From a checkpoint of a small mixture-of-experts model trained on Wikipedia.
Size: 13 layers, width 384.
Experts: 272 GeGLU neurons an expert, a sigmoid router.
Below are experts of layer 4 (counted from 0) of a mixture-of-experts language model. Rows are named router (the router's row for the expert), gate (a neuron's input weights, with its number), up (a neuron's input weights, with its number), down (a neuron's output weights, with its number) and show model dimensions 0-127. Each number is 50 + 15 x the weight over its row's rms, rounded and kept within 0 to 99.
Before each expert's rows: "raises" lists some tokens whose logits its average output raises strongly, later layers aside; "comes after" lists some tokens at least twice as common just before its tokens as in all text. This comes from a sample of Wikipedia text that the model never trained on. Tokens count by the router's weight.

# expert 4
raises: "\n", "=", "\n\n"
comes after: ".", "=", "\n\n", ")", "'", "\""
router:52 22 63 50 40 42 66 53 45 83 74 50 84 59 68 43 58 45 50 60 55 44 84 67 36 67 45 40 44 57 57 18 61 62 25 52 43 34 43 49 66 55 50 17 30 56 42 43 56 38 55 67 62 37 53 23 55 31 31 18 56 24 47 45 56 83 49 58 64 32 51 61 53 26 55 35 51 70 49 62 07 49 42 43 42 51 48 46 43 37 60 59 68 30 51 57 66 67 77 39 53 48 63 36 55 33 68 63 41 67 37 40 22 30 52 51 52 63 55 53 54 45 36 49 62 48 75 47
gate0:56 50 36 48 38 42 43 63 58 49 28 10 77 60 42 53 36 53 45 50 79 46 60 79 44 36 24 59 24 63 51 24 64 33 52 46 50 52 25 51 68 30 53 39 25 38 67 67 29 76 60 50 50 57 53 52 68 12 68 36 46 46 48 31 76 81 36 61 52 31 41 49 42 41 36 37 74 47 39 45 31 50 45 73 62 54 71 64 46 44 57 53 47 59 55 46 67 55 32 51 56 45 44 42 46 50 66 29 37 61 44 39 33 14 80 46 53 37 55 32 53 19 43 63 59 63 36 32
up0:56 65 52 55 59 61 54 59 52 66 43 68 47 68 53 70 29 59 35 43 48 39 06 65 32 42 70 61 41 69 44 31 68 54 76 44 20 37 48 35 69 70 54 46 52 43 34 62 57 51 71 04 63 74 49 54 52 48 68 57 45 41 53 51 71 50 30 62 38 65 37 37 52 46 81 61 29 61 28 51 61 34 33 53 36 45 85 74 69 49 34 47 48 77 51 59 55 56 67 31 66 52 31 69 54 39 48 47 62 44 72 43 86 61 59 36 39 53 54 41 46 54 65 35 58 66 47 85
down0:35 20 43 44 19 56 57 67 34 29 18 59 39 69 54 50 56 70 59 44 77 40 69 41 55 30 60 52 35 67 45 53 70 33 46 71 71 50 30 50 41 21 35 44 34 51 43 58 47 19 50 59 54 44 50 54 44 36 47 59 69 45 31 48 38 55 32 51 79 47 47 47 85 32 43 46 81 38 66 64 22 57 41 53 57 35 35 52 51 47 68 64 51 56 38 74 60 28 53 72 48 76 41 48 63 42 47 52 29 48 67 74 70 54 34 51 46 65 63 35 53 51 27 36 52 30 45 41
gate1:56 90 49 44 26 34 51 57 48 65 61 14 39 53 34 67 53 30 43 69 78 41 47 89 67 47 71 64 27 61 42 30 76 47 44 80 47 66 44 32 20 53 52 81 38 40 39 65 61 31 33 42 42 35 37 55 45 68 71 65 37 84 55 40 62 20 31 40 56 52 33 53 52 37 38 42 33 96 53 44 41 57 37 61 39 45 61 20 52 25 67 51 75 45 54 69 65 30 54 63 66 28 26 25 66 48 65 38 65 41 30 78 40 43 41 38 48 51 67 72 47 46 59 34 73 60 29 56
up1:58 32 60 48 36 65 65 09 52 47 37 58 44 25 41 31 52 17 17 60 64 44 25 63 41 62 31 41 46 77 55 49 45 66 44 54 45 62 43 55 52 50 64 52 57 38 40 53 29 35 20 48 39 40 83 31 37 52 58 40 17 34 49 27 66 68 33 46 58 50 40 60 58 63 47 48 43 39 68 50 67 77 38 63 58 52 70 12 61 45 50 60 59 77 36 65 44 49 50 61 37 67 52 57 72 60 48 12 55 66 45 55 40 77 45 52 40 77 51 63 59 18 14 63 47 61 78 39
down1:33 57 74 70 38 57 34 54 19 57 36 73 38 17 61 30 58 38 44 63 42 42 42 54 60 36 71 65 49 46 72 42 45 27 54 51 60 58 52 35 40 48 74 64 44 52 49 55 49 55 53 28 35 59 63 45 70 30 34 68 54 66 64 48 20 66 40 53 63 41 51 49 54 42 23 48 59 25 43 55 33 52 62 43 58 55 57 68 22 37 43 37 57 37 37 49 65 80 36 62 29 66 57 49 36 21 41 51 32 47 53 36 61 67 62 50 56 64 35 52 68 64 62 73 53 55 80 45
gate2:57 70 73 53 49 61 47 49 43 51 64 67 72 55 43 63 66 70 52 49 47 44 39 38 53 47 47 22 75 57 72 35 27 49 33 76 66 60 54 49 64 33 77 62 30 38 39 37 80 21 54 41 33 43 66 33 44 53 65 42 67 29 78 41 33 54 35 21 57 66 59 42 21 59 42 51 59 65 62 43 41 40 56 45 61 47 56 37 43 31 38 58 48 28 56 44 57 35 70 20 40 48 51 56 62 24 58 39 70 28 58 40 48 57 76 63 62 47 55 58 34 49 19 63 84 60 43 54
up2:44 60 70 60 65 66 78 32 61 40 70 36 77 40 48 42 48 27 34 44 58 52 64 59 46 40 69 62 77 43 38 79 50 60 59 62 41 34 50 44 50 61 55 61 57 49 19 50 28 51 77 69 43 49 40 56 69 62 58 44 31 70 58 38 21 33 46 61 35 53 53 33 49 73 77 37 57 27 46 67 59 55 42 37 73 42 52 30 56 79 72 14 64 63 65 36 35 53 45 57 67 44 28 50 74 44 40 80 36 39 44 45 54 40 41 27 44 50 60 60 33 33 22 30 53 32 52 60
down2:51 54 67 37 61 44 47 52 33 52 50 70 61 49 41 41 70 28 47 60 52 54 53 38 34 67 38 59 26 55 54 23 56 62 55 66 42 30 42 59 80 71 49 55 52 54 79 45 45 44 38 80 46 29 45 49 59 54 51 27 66 15 58 34 36 33 52 35 26 40 60 46 70 62 54 35 58 37 83 66 61 65 70 51 63 54 61 54 56 24 64 57 44 37 18 55 33 37 52 34 85 44 46 20 22 63 64 42 41 42 31 42 75 54 33 47 35 39 56 30 55 30 79 72 60 39 51 61
gate3:63 69 46 77 19 42 59 73 43 52 58 73 90 56 61 43 38 65 59 74 53 40 52 58 44 42 57 39 63 33 52 18 60 66 30 58 36 85 51 65 39 58 40 57 32 24 56 64 55 65 75 65 58 60 51 64 66 53 38 95 46 56 76 48 53 55 67 54 69 26 16 50 51 46 50 55 53 60 44 35 30 57 43 38 42 39 45 59 61 52 56 85 47 39 63 55 30 41 36 29 24 88 60 40 34 69 36 40 42 54 37 51 70 60 67 64 80 58 67 58 37 35 48 42 60 33 66 47
up3:65 22 29 54 39 31 46 63 36 46 67 46 35 57 72 43 35 44 64 79 53 44 53 54 68 45 43 46 38 43 42 49 37 51 23 67 46 75 24 41 60 50 28 30 43 60 32 56 54 54 51 57 40 59 34 79 51 71 59 51 25 18 67 63 55 47 73 55 73 48 64 53 64 53 40 81 69 67 58 54 45 62 40 57 79 47 69 67 30 55 35 38 24 51 29 25 51 83 53 48 52 62 41 70 67 51 74 43 32 38 34 60 49 40 46 62 40 49 34 59 61 83 73 43 13 45 45 60
down3:52 59 77 71 65 67 48 46 22 90 30 41 34 26 35 40 30 50 55 56 58 66 36 12 61 64 71 55 58 30 43 39 57 41 57 64 45 46 43 48 46 56 49 26 67 45 46 69 33 56 36 41 54 70 54 52 62 68 39 63 46 22 62 35 45 48 84 38 34 44 32 57 47 36 37 48 50 48 68 51 74 61 71 45 39 64 76 26 60 54 36 68 50 36 50 47 38 61 53 39 75 37 64 73 70 34 45 52 44 72 55 81 60 43 55 86 11 67 18 37 38 73 51 80 37 55 52 31
gate4:37 68 40 36 29 35 40 30 78 55 50 35 72 66 48 67 63 53 55 64 49 59 37 51 56 49 47 25 59 46 38 57 34 82 51 69 47 77 56 73 49 45 38 27 65 56 43 22 42 62 24 49 36 60 42 42 71 67 44 51 26 34 44 32 38 71 67 49 62 45 43 37 31 41 55 58 79 18 51 44 78 55 49 41 30 48 31 41 32 36 58 52 39 21 64 56 66 41 52 59 52 42 32 60 56 41 45 35 38 75 33 32 37 61 92 54 48 42 43 47 27 41 75 21 39 76 52 50
up4:53 35 54 51 51 43 51 16 62 66 43 47 43 67 35 60 40 37 24 55 39 70 34 50 33 46 63 34 66 44 60 47 66 36 44 58 32 27 30 51 75 56 47 54 52 43 49 60 79 63 25 71 35 80 61 59 60 50 60 80 41 52 46 46 53 47 64 46 63 55 51 64 25 40 44 64 84 48 69 69 70 46 90 57 44 58 63 29 53 34 11 46 49 50 77 68 54 36 37 39 43 58 35 56 41 55 49 37 50 33 31 27 37 46 56 40 55 58 30 67 46 37 69 61 50 61 42 31
down4:78 60 57 65 55 77 31 57 63 29 66 60 51 56 39 44 40 59 39 37 56 38 56 50 57 63 28 38 61 76 72 53 59 52 59 42 62 56 49 42 58 53 60 50 28 50 54 34 37 40 64 34 65 44 78 60 43 40 43 73 24 60 45 69 59 51 28 63 59 23 53 63 54 33 52 41 41 33 42 47 55 40 41 45 48 48 31 35 72 49 46 64 48 60 49 45 67 59 23 43 54 42 67 29 59 48 60 50 63 51 53 31 62 42 45 39 43 28 49 52 40 67 40 41 42 30 42 66
gate5:74 47 78 72 65 25 29 08 34 54 38 56 38 45 27 42 53 44 46 34 35 61 93 58 66 55 63 45 59 31 29 75 38 48 66 58 42 69 32 52 39 36 71 69 49 60 77 25 61 43 47 26 54 80 59 26 37 62 71 58 37 65 61 82 73 55 40 44 64 37 23 21 67 78 56 33 42 37 50 66 44 57 38 29 46 44 73 69 35 43 53 66 25 72 56 52 41 49 44 64 41 56 73 53 59 59 56 60 46 53 25 64 30 86 65 63 67 54 47 54 56 26 63 71 41 42 53 78
up5:51 46 54 67 29 29 57 50 41 37 35 45 33 58 84 29 46 58 38 52 55 50 82 61 70 41 31 49 38 59 52 54 52 36 70 32 54 50 31 52 70 29 72 38 51 38 44 52 55 64 49 25 52 64 52 45 56 54 45 36 33 37 50 64 52 59 44 64 78 48 33 30 66 54 26 76 52 41 46 56 56 83 42 61 66 40 61 41 41 42 28 42 81 70 27 59 67 31 29 42 49 42 70 48 51 63 48 33 39 56 50 59 79 55 39 46 35 57 28 51 57 50 51 33 35 25 16 46
down5:44 58 36 41 27 58 48 34 55 39 50 60 45 39 29 60 42 58 64 71 30 44 38 52 44 29 51 55 46 47 59 67 53 34 38 58 39 72 52 59 70 24 53 49 63 67 16 53 50 59 51 50 65 28 50 38 46 57 64 17 53 57 32 31 61 33 36 66 86 36 76 06 50 34 45 46 55 42 55 32 31 71 54 63 62 84 61 68 56 44 55 42 64 25 63 38 38 34 52 36 50 57 64 19 72 32 59 90 25 70 50 34 65 58 58 30 54 66 83 43 66 71 59 42 52 27 31 53
gate6:35 33 51 46 56 31 57 60 25 62 67 33 35 34 54 46 59 61 53 60 41 67 34 49 61 71 25 69 31 59 27 34 16 80 61 83 57 29 45 49 65 46 44 56 62 85 44 42 66 56 40 64 50 76 46 61 36 65 47 52 68 40 62 66 36 51 58 48 22 60 38 41 59 54 48 56 54 58 34 52 37 57 65 44 59 37 39 43 59 34 62 66 59 42 44 63 44 65 62 53 29 67 55 53 39 56 39 33 48 56 39 55 33 62 77 55 32 44 55 60 84 72 55 54 36 49 70 47
up6:33 66 52 35 42 36 56 34 68 36 54 70 74 59 23 43 60 70 53 52 41 50 80 65 67 62 36 46 43 39 41 40 43 44 70 63 40 52 51 50 52 61 48 57 60 83 52 43 64 45 34 57 51 42 73 34 46 60 36 70 49 42 25 42 52 51 47 43 40 58 51 70 56 34 48 45 62 24 80 40 75 73 48 63 98 55 48 40 51 43 21 42 44 58 45 59 72 18 42 44 42 53 55 45 60 41 60 66 38 52 55 51 57 37 49 39 64 50 56 42 36 45 63 13 34 43 20 55
down6:48 35 84 71 37 39 71 67 61 67 22 55 14 66 49 56 46 69 66 43 52 45 49 47 97 58 30 50 62 50 60 43 55 49 47 37 55 73 30 55 55 75 34 65 35 70 55 42 50 57 48 49 54 45 33 67 57 65 45 54 31 54 49 59 30 54 59 40 50 31 80 43 53 32 52 49 49 59 66 45 50 72 60 57 40 72 25 53 29 75 31 67 37 50 31 53 63 53 72 33 51 50 54 43 55 54 55 58 37 46 71 55 50 52 69 69 80 53 59 64 53 56 47 39 33 68 38 80
gate7:34 27 70 61 58 40 64 38 52 61 39 24 76 62 58 23 48 49 57 60 32 35 57 56 62 44 33 72 59 28 28 42 72 26 36 59 59 46 65 58 78 66 44 63 62 57 46 20 78 42 51 62 67 41 63 68 52 60 52 49 57 14 65 39 58 67 59 48 49 46 50 69 53 53 29 61 52 40 49 37 23 61 31 29 66 39 60 38 30 59 50 64 68 44 47 49 17 63 36 60 48 42 53 37 61 60 37 51 67 52 31 35 55 55 41 33 42 49 53 40 68 45 05 25 57 44 50 59
up7:37 82 79 29 76 76 57 37 57 43 45 40 48 47 67 16 78 66 40 63 39 57 36 49 30 55 62 45 21 73 60 16 35 39 46 65 75 31 53 27 64 61 71 52 66 43 51 47 54 52 29 38 71 46 50 78 38 57 71 86 39 72 51 44 36 53 42 42 47 51 55 48 42 43 60 50 60 55 72 51 55 38 53 74 67 67 56 35 70 10 61 56 32 71 65 71 62 43 36 46 48 57 27 39 46 15 39 42 53 54 58 66 44 55 39 36 28 50 70 39 78 69 53 43 32 70 65 12
down7:53 56 69 67 59 52 35 62 79 50 57 61 51 53 63 63 37 64 64 53 67 61 67 27 41 54 58 58 48 49 44 66 61 63 56 28 55 41 38 59 45 48 27 29 62 62 37 51 38 48 40 22 54 45 54 52 55 49 41 63 51 47 38 57 51 11 54 66 45 27 80 57 31 65 60 42 18 57 39 55 44 49 55 52 54 62 25 51 52 65 36 84 53 31 56 57 69 46 62 56 38 56 51 47 33 59 60 66 44 72 79 51 51 34 69 79 55 67 46 43 70 66 79 46 55 47 29 51